Weights of a small mixture-of-experts language model, trained from scratch on English Wikipedia.
Size: vocabulary 5384, 31M parameters.
Experts: 96 experts in each of 8 layers, 96 SwiGLU neurons an expert, a softmax router, a shared expert of 128 neurons.
Training: 296M tokens, 4511 steps.
Below are experts of layer 2 (counted from 0) of a mixture-of-experts language model. Rows are named router (the router's row for the expert), gate (a neuron's input weights, with its number), up (a neuron's input weights, with its number), down (a neuron's output weights, with its number) and show model dimensions 0-127. Each number is 500 + 50 x the weight over its row's rms, rounded and kept within 0 to 999. Numbers have three digits each.
After each expert's rows: "raises" lists some tokens whose logits its average output raises strongly, later layers aside; "comes after" lists some tokens at least twice as common just before its tokens as in all text. This comes from a sample of Wikipedia text that the model never trained on. Tokens count by the router's weight.

# expert 8
router:486536524480451484523545549407574504512484521565542479493569477568543492577448544526430532560438512509534538544469571534489571486583443527485431386545459502473513471585451529414506556455538576590430555496599424521527450530466546501530529483421517581490492475445447466427536547553441396519479480489443445389538493501557479441467506561426478478513577623575474511475413506466487442534509
gate0:609494632539569442534618473489546414536603465540432432585447555556436531547513563535486451449485442553514471513489511467482455495463449528489540557518488523517492578533562567456565456525497514519405467541547558453471555520484575497508427470518478500550514506581483489492536473543591571508476479450475370474607496523514545484576453462454517418458459456568559473527449570509554486574512
up0:492491495511494459477509545520579446422485489467472540610546460531445420417475468487523497561531405457406442588573533591508466511550541540565509593556517451514461481495477589494536515494505552451533378520561555496486517529561476503512406446446532476531485416406588457482490500512518468585496565428532532494565463465503506535500393490546531424468539385529516441451444588497519438587480
down0:502440507444545603490524416484505521534516476483557517434490481526561537615461565521462411516555563471506464437464464527415500460444423495567598496514493486463481519543479445471458482469384401492533557479623521485414453439511540590447464485564609437500482520389512531509461481503505481426482520450534485549536513534489449495519402537592517514494472506492416500481415530555406453520401
raises: "iss", "es", "ep", "in", "ens", "el"
comes after: " M", " Y", " I", " Sh", " H", " E"

# expert 71
router:500582547483435544417538597410551456458512491534531572518568419495534441502454484546478462497542589523485560587535532560453500582463475588510523503476438448510426559522575452443487476479575562449479583493592493580552440458519464492517493532462569448547588541451501459499599574576478543511411516524446438410553432490533465506446586520538519524528568481520542487497487460489585459538578
gate0:470498571531555450472494374496519527487457541558391547468499563520448480538458491541518479574437480491533480469502446543538480518507556517517507504571538540510477450538444339503507474603538431452512445484500551549595559472531530530535538445540491518464462528525647583531496432489464441598476530502416489440475505386392510511545415445506453443530537538518545493556479381498454489477446
up0:481520490405578534538511423560476467514495449530604424494480504452480510547589462420425496554589473585414469553574476492537491433439531518516498484487517537576583451469494553532407530546509484482550507494498385470485577513521407453501491599487456503543483384470493546468500532486574554436448582555557551492514490490467494472488578467464535492427406498433527483496545651531472564492476
down0:523571411501538469509389436497527506483513513492560462489493494513454563508440516529543419444452479499502554464445591571473507530491540510448487478479428501324483473481504494500423420530470506492424435558466589577397462475543485542506475476531549565423508541527517515430548495501607570470472589521527428526428454451446456599530499583479548488489468506543489444462654498525478501573499
raises: "ony", "oon", "imately", "ong", "omet", "ounds"
comes after: " he", " He", " and", ".", " It", " which"

# expert 1
router:519553512477428543421536598416535486467539451532566566511560418467559431520457492506518456498526579529462523595572544560451507568473479586531529500491444470511428542554576471430489490474562566441495576514572463578543435457516452493531522543448566459573584514464478442507598562583514552518413516541447442422533420484544456503453588540529544524548595479543548465472510477496558480505578
gate0:471568529513475533526534507465500573436469471536390440504491566502474610464502571494449489455440514541547493330505535493447568441416536431478525566508547499553531546408380542498536526548463513521520438459519502459395512452492443461519492454562515519524522500458546413497409476539471465603455420462521533484580451590564503539465481540446544492524437409474525445490456527501507418565564
up0:536484611430484436462534418543617440483490542469491497518491444549476551528491517558456411537462508603456544498530490561525558463454442463530548494521446443530531512562477486428508568491487523536446556383479472549499389522517552496552527413533568503468484602494427466568505473545499482548452476506486563412557465396526473502508453451431494376509385537564616460498514476512464512462526
down0:500495454466507522476485552545547474577490410426550431495577508452438428490558499476506454528441507563452544473544613486532499493540447445562581421532448500465470447364532543555515448650418488513534439597515504453418454475460524558510478581478490641518539409451459447484510440411484533489462515558480554567530494467491450431574494486500477466518471442562576507522521523517510512486550
raises: " medalist", "dy", "ura", "n't"
comes after: "|", " |", "″N", "°N", " by", " known"

# expert 52
router:514569535491443558409519602416486522472543440535574552516543440486582430506450494486510453492541556511441539599566543531475516569460474591524504491491462474531412536531586474431482457512559556475498589510582476569547432479507462515544482571473581469561574526478470440521592579578530519504426501524453442419561421474552454516432599554502492529542594467509537482474520462476583476533561
gate0:503472561509482502513551560522385477462509510503530492499490596417579486430478396582632457490463494477545566468566505555481504527462599466522442462533494414424536573543504537489465466567541399453524493512389469513461551537385470489489596526454516506427383521552550532547501497505405420489532471548454412528524513520499525495540406511514529444518494528474450450535525522566408472540501
up0:573576562580463443530440517459577386493518466588499563482538496456401596572473470492451472532508486545527497487476500434561500547390552476529508382492466428499516392606576470536526588509586452485432515523466547508495464439417569497529402485490456489501538476530490455493562462488495569493477495510484474475481581543525503518551484555553549499471485496453508489480568557435437613481608
down0:497470574552516502494493592537534541440489513559465543500514475471457566435463534465472447503470477406414478456418499564538470509441520572519499519599486381630475641423461478370465507511490433537591496446485446510496448568503461553462612569521552448500411574456459551559461472516472540522553448496522486561469461484416537399530499512543547514541456555547485519515512501492478492435526
raises: "er's", "pts", "rich", "inson", "oir", "pt"
comes after: " |", "–", ";", "-", ":", "0"

# expert 83
router:514561508495422547411545600432520482459538461532560571499544428488554429524440496519499477500523569532459541588575544561448503561479477587512540520493475442516434535540574463427467467486558547439495582503573483557555427472520453491519504562429576463574576511458491422515589555570497528508429520529446452430552416477544438536435589535521530551550590455542526459491484446481576444523575
gate0:404484466640479550554511555519483542558490435490390478527436564496447473636460539569534583510418603467535502524430469446510419432522553484491516526508505520519550542400551496525551499467594542516496538481418524477435476538556524458468515518458528431458497461422544476574441511466517467455435440533462565535551512459497481515532493457523520607517441496421495406545486478393568532526461
up0:467483539490478558428545550515483474467458480552599535490437451502423486500419510416524496400589512521485476481612492568430483497501466547488388471497418480571520495532446547396484516577577577487447528490496485573503534537437544614459498492521410439448529522558470584443508498581483551588443550456510480477445572462534557575440491536529503447486533504390519489424490447489407509521461
down0:591531521485582497542456464557603569523513498547415540496543459530476525456455478497486529540550483559469390523419491488476465416471493462574492558514543506526641575421497527448511506502504554439452493441547525621419537487440403485502469548425502592459622495542494548564556469565548552543521488511498521528479545515485430462406484498542565523557491487438597476466529407503512560514442
raises: "pen", "pe", "per", "iz", "ir"
comes after: "\n\n", "\n", " in", "|", "==\n", ")\n\n"

# expert 55
router:503542498487444561422545596433532498460502457528564567502570428432559430490446506508499478495521581540473557590561555550447527551460489566508530516499443469527435553525587485446474475489559574440467586539581450579563470454500453512542473525453560470562585528482486402527583570580513519524435539501445458419538431480515434529437593544515531535568596464529553470483479466465576459504569
gate0:562479481474505461636576476403503502546451530478477506519550524462438532442596447543400502517531469483496529474410499485531472533447439407441512551607522515483437472506471533524510557439443481539498436489557590505554496460477487513513573399510502455512537417588542502542469402467478510521454576497418498467598443452541511483500461543576544523537425509439520485585612487528467447473620
up0:560450464459508471500438513508561510509455478486468523439531548418464460438510505445589596535475473550581417524585621499525494623480462483495475490587565497443507443582586422494499526464525512450393466478521524462409559462465457462489459398503491444491523562528505501521562484540470495565505590505418542456471479507384485441461503387565518478550483505482496456474550533628450504534554
down0:542518489393523468502471496508390522417509516598493506474508442576522552457519440497545533549409488527546452536466596528557480517439443438530498363433492470427459497485519532516481488527558470493567513449520593470458507483446448405463572569522519487424444434489422466470526473553490488534408451476461482508534523579428532477466507526483501518476555348494483555459458418363464451505552
raises: "ardo", "ular", "aut", "ital", "sc"
comes after: ".", ",", ";", " and", " north", " south"

# expert 31
router:499582515473426558426538582416518481470535468537566576522562430464563428518479498537505461478529565517444539594546511560444503571446460580520517516503450462514423547552578477432496466490560564443485581516575474585573438463500465510499506551450575467563580522472487436518585558571512529540418507537449456418544423495549447520438584559527513547564585482541524469481471455483556453523584
gate0:425442428429518467456497453559540509415484489505486479402518475445486485542508451499576531460610481486622565372497438598480521548539456442508442474465498434465565568523432536543460514552459564416481480566505513513612437475458432423498455592437425480492438439439508546486511466481545485539470468460457545472443594500475441489490410422422507556483487576522473497522525499558497525448478
up0:478482449462536462449389552536541525483525523662447547501535470518550479552559502408488514462507486506592496552486492679516507455604559486483452472538435538546480570463475479550498437521448487520493510464497479428622449444626473474503467515523467536486446456393572536532453478528521510534493502502449553553534535431515503423518458436471506570600553519461491480584448471540566503452491
down0:547471531463426540463515612538451486606598492560478450525472488508489484524452578524461505480533560476496527463497380482483415531520544535475528444460493585452522551531559548542431530541546483503460455540479486487595498487422561456484596515455540520512527517409465520570612565501654510501485441511588459517572487528498491423465569552497460534496584413572474546560471424424463470502455
raises: "ary", "ase", "aled", "inal", "asing", "lement"
comes after: ".", ",", " that", " where", " |", " when"

# expert 36
router:583535525535470483494451536472571552506454493520563468503481561592567440601510478429526553507412564568444502528430568594630543454509507556544477482445545468613499586536488512458530563405408538425508486541497564537552429453468486556524586477479582456493588466532475491456522556550404427544442480486482483442525493494521559478519502463531520437486574554418486454504526428521553465496544
gate0:454429483586426512560493520489549428544477485434538462503501617429522532478449560407480532481517427488491425525493594494488435505572377474413488503394504524422469535420470437508472509504443555411414481531524457430486457486523456548464511413494538481488525511490482557519492555486513543463462543489515477436504454509468490474627556515470360543536460523415568503566466412432462530537444
up0:510562516497486539539528541476441524445425404527572442467561480511497431493445471531584492537551520483490488474496529560461549542601456467491505330587531454552462534530504535581510493602561423504447496422484382556576423475430561490567504406552475475443451501534521505495445569410419512487474474548444517552487487505466448541521379511494450545469595504522446532529477507552521443476514
down0:458475552478490504513497479462506498524448551447561453510548447548462450595436573462586530583471420509459521498514384495528541529428566529429483517522499475569495515501473380425490569434521487492501489498492606394496530444507572547566481448538419516439558548481533588533558421583496496528478578373524516455422437501585570465516522472583536509579458469502545547527485563509543566459477
raises: "m", "enc", "es"
comes after: " r", "\n", " f", " sp", " re", " ex"

# expert 0
router:532549496476413526412541599423524506462508488540578551508544447462581435527436491537472473492533558517458523590557533573455534558458493582513540502538479462527440550511593465429514479474565549453528593491571480574552432446471419536502514541449572469552583512500460444510570575570509533541433479510430439433545458486541440521433593547500491552530594439539545466473452436462580454510565
gate0:503501462548581505484471515461486487600494453519443469484454435492536500505519521523509492477582411464490493545466425432479510626542525624513439523451503438566488426542464464418467467515549502508451602469431488401569521456437503517480428598480442506516424512558443531516440518434550490472538534507410536479546484473463604506465485508417580494529483558514527603432629489540576418518485
up0:455478547536543452546489552524437581523485491473500435509497471559491575512554470570435414499414466471474520519515547449486479456416552652511547522485543470444448482472554496538392527500455481546458589427558505493508510521539534475516511552509507456507482557534500418476421526567531489428465574468508538567517659521525510369584586535594594503459477486467546464512488505447579443433493
down0:549510484495556591510545532555603472529477533574537478519436450406456457489529500472504467445483600500514444507552604507537535575479459434471633433489559518455528554427518519535530561475517437505633525490535387406422514458518504499463499446547459496493473545538474466515400593411507519537517495539514472530336455537483480503501478540510498534456456460496496529592543487578566485507436
raises: "rop", "ient", "atory", "ral", "ation", "itional"
comes after: " to", ",", " served", " had", " would", " in"

# expert 57
router:539529504485453560464597582407551466452470424559540541529543429434547476531449498523500483531478573477430585559486561542452555544457479583525536476514507437516464580558544484423456473536536599455512591537594478555540431437440469517555536554412564511509588503525504458461564563542489517462396550539453476414510435504484425510498560558488510563538603525530512502487456480520579479526588
gate0:501434504482559501584540474529404604502442600488507499556530532505455581570492447532544496523458460411461576445532425544544526422451424500452508513364526476468607439538439510506411540546427492502497446491479499502478479476557428485541521541517554584507519505471493421468542466562499547558543483451581561546551471524481483557477490534512482450626495451504467628441503463395538476476558
up0:593441416465505498477509491448507523447488392415425463404411582497526556518461489520463434578527525458469453523492480593527557455467469524532555458468395531509503444545561494506373496476423442571475483478465417404607491487462532595551489522537505500529472520545456481535531522562512420466482498557509479505489547516512574458527448553533523496480627482602489567472481452412582542514510
down0:484500590465476449549516478448526432494475420504593530475436515457434532512456505472559544492498539476464503452449494493429454504462522438498523584517457448439495552534489511517557454458537493447578444454477447552566417556555411562474616495519475428529450547472616495515325498410481505439478470508517519522603449449542541483544526452471581513489365561524507500430564429490475444515516
raises: "ext", " |\n\n", "avy"
comes after: " Ch", " W", " ch", " Sw", " w", " B"

# expert 16
router:519567517465422570417539605416527493481525434528565557509551414474558432510460509512483455496527562527440544595559553564460527561456462584528510519477449452506428530544573469432503477506555573435497579528567478566576464466496457509501478549448564467572578520460498423493590573572520540507430513520456449416526422495546443520439590550516533543555594469533545476467494449488557463521558
gate0:460425545476491500601551450420522466527537541543501508492446595507569601607458538508467526521551452512459509522488530470445503529518537457496512467618513586472484613513453448518516500465480454486476463519494506459441486533488539600556489474549418525453420478632484403465464533511561445440525531580486439585576495562495463496450496374477589477513531541488594535559462494465497575415509
up0:425552539525502419557524482420465475464418592496549467496534515474485455505490468556487514523529543550487536576469472476470482502485446431551473540487527588517502627486484525459593430428553523481488538492547534626503480598453494509610537555596547573418515397527513472518453562442536427487511502393604516420524576477464486482501556490467428544501534588510565479403514457465548503510459
down0:474496435517473478466563493509520522477481512598364524439484461549511497399464510583463411479423423467431565521498483502574436536421466500444409458429457571559490436557553478441482486513396505468520500567539538506507469488408523512417574491488498422513483471554454531558490555546509541429509450395517506476477544549526610503467527532527518425472573527495564492546576509488631578475478
raises: "mark", "ike", "ges", "itz", "isk"
comes after: " ", " |", "\n", ")\n", ".\n", ":"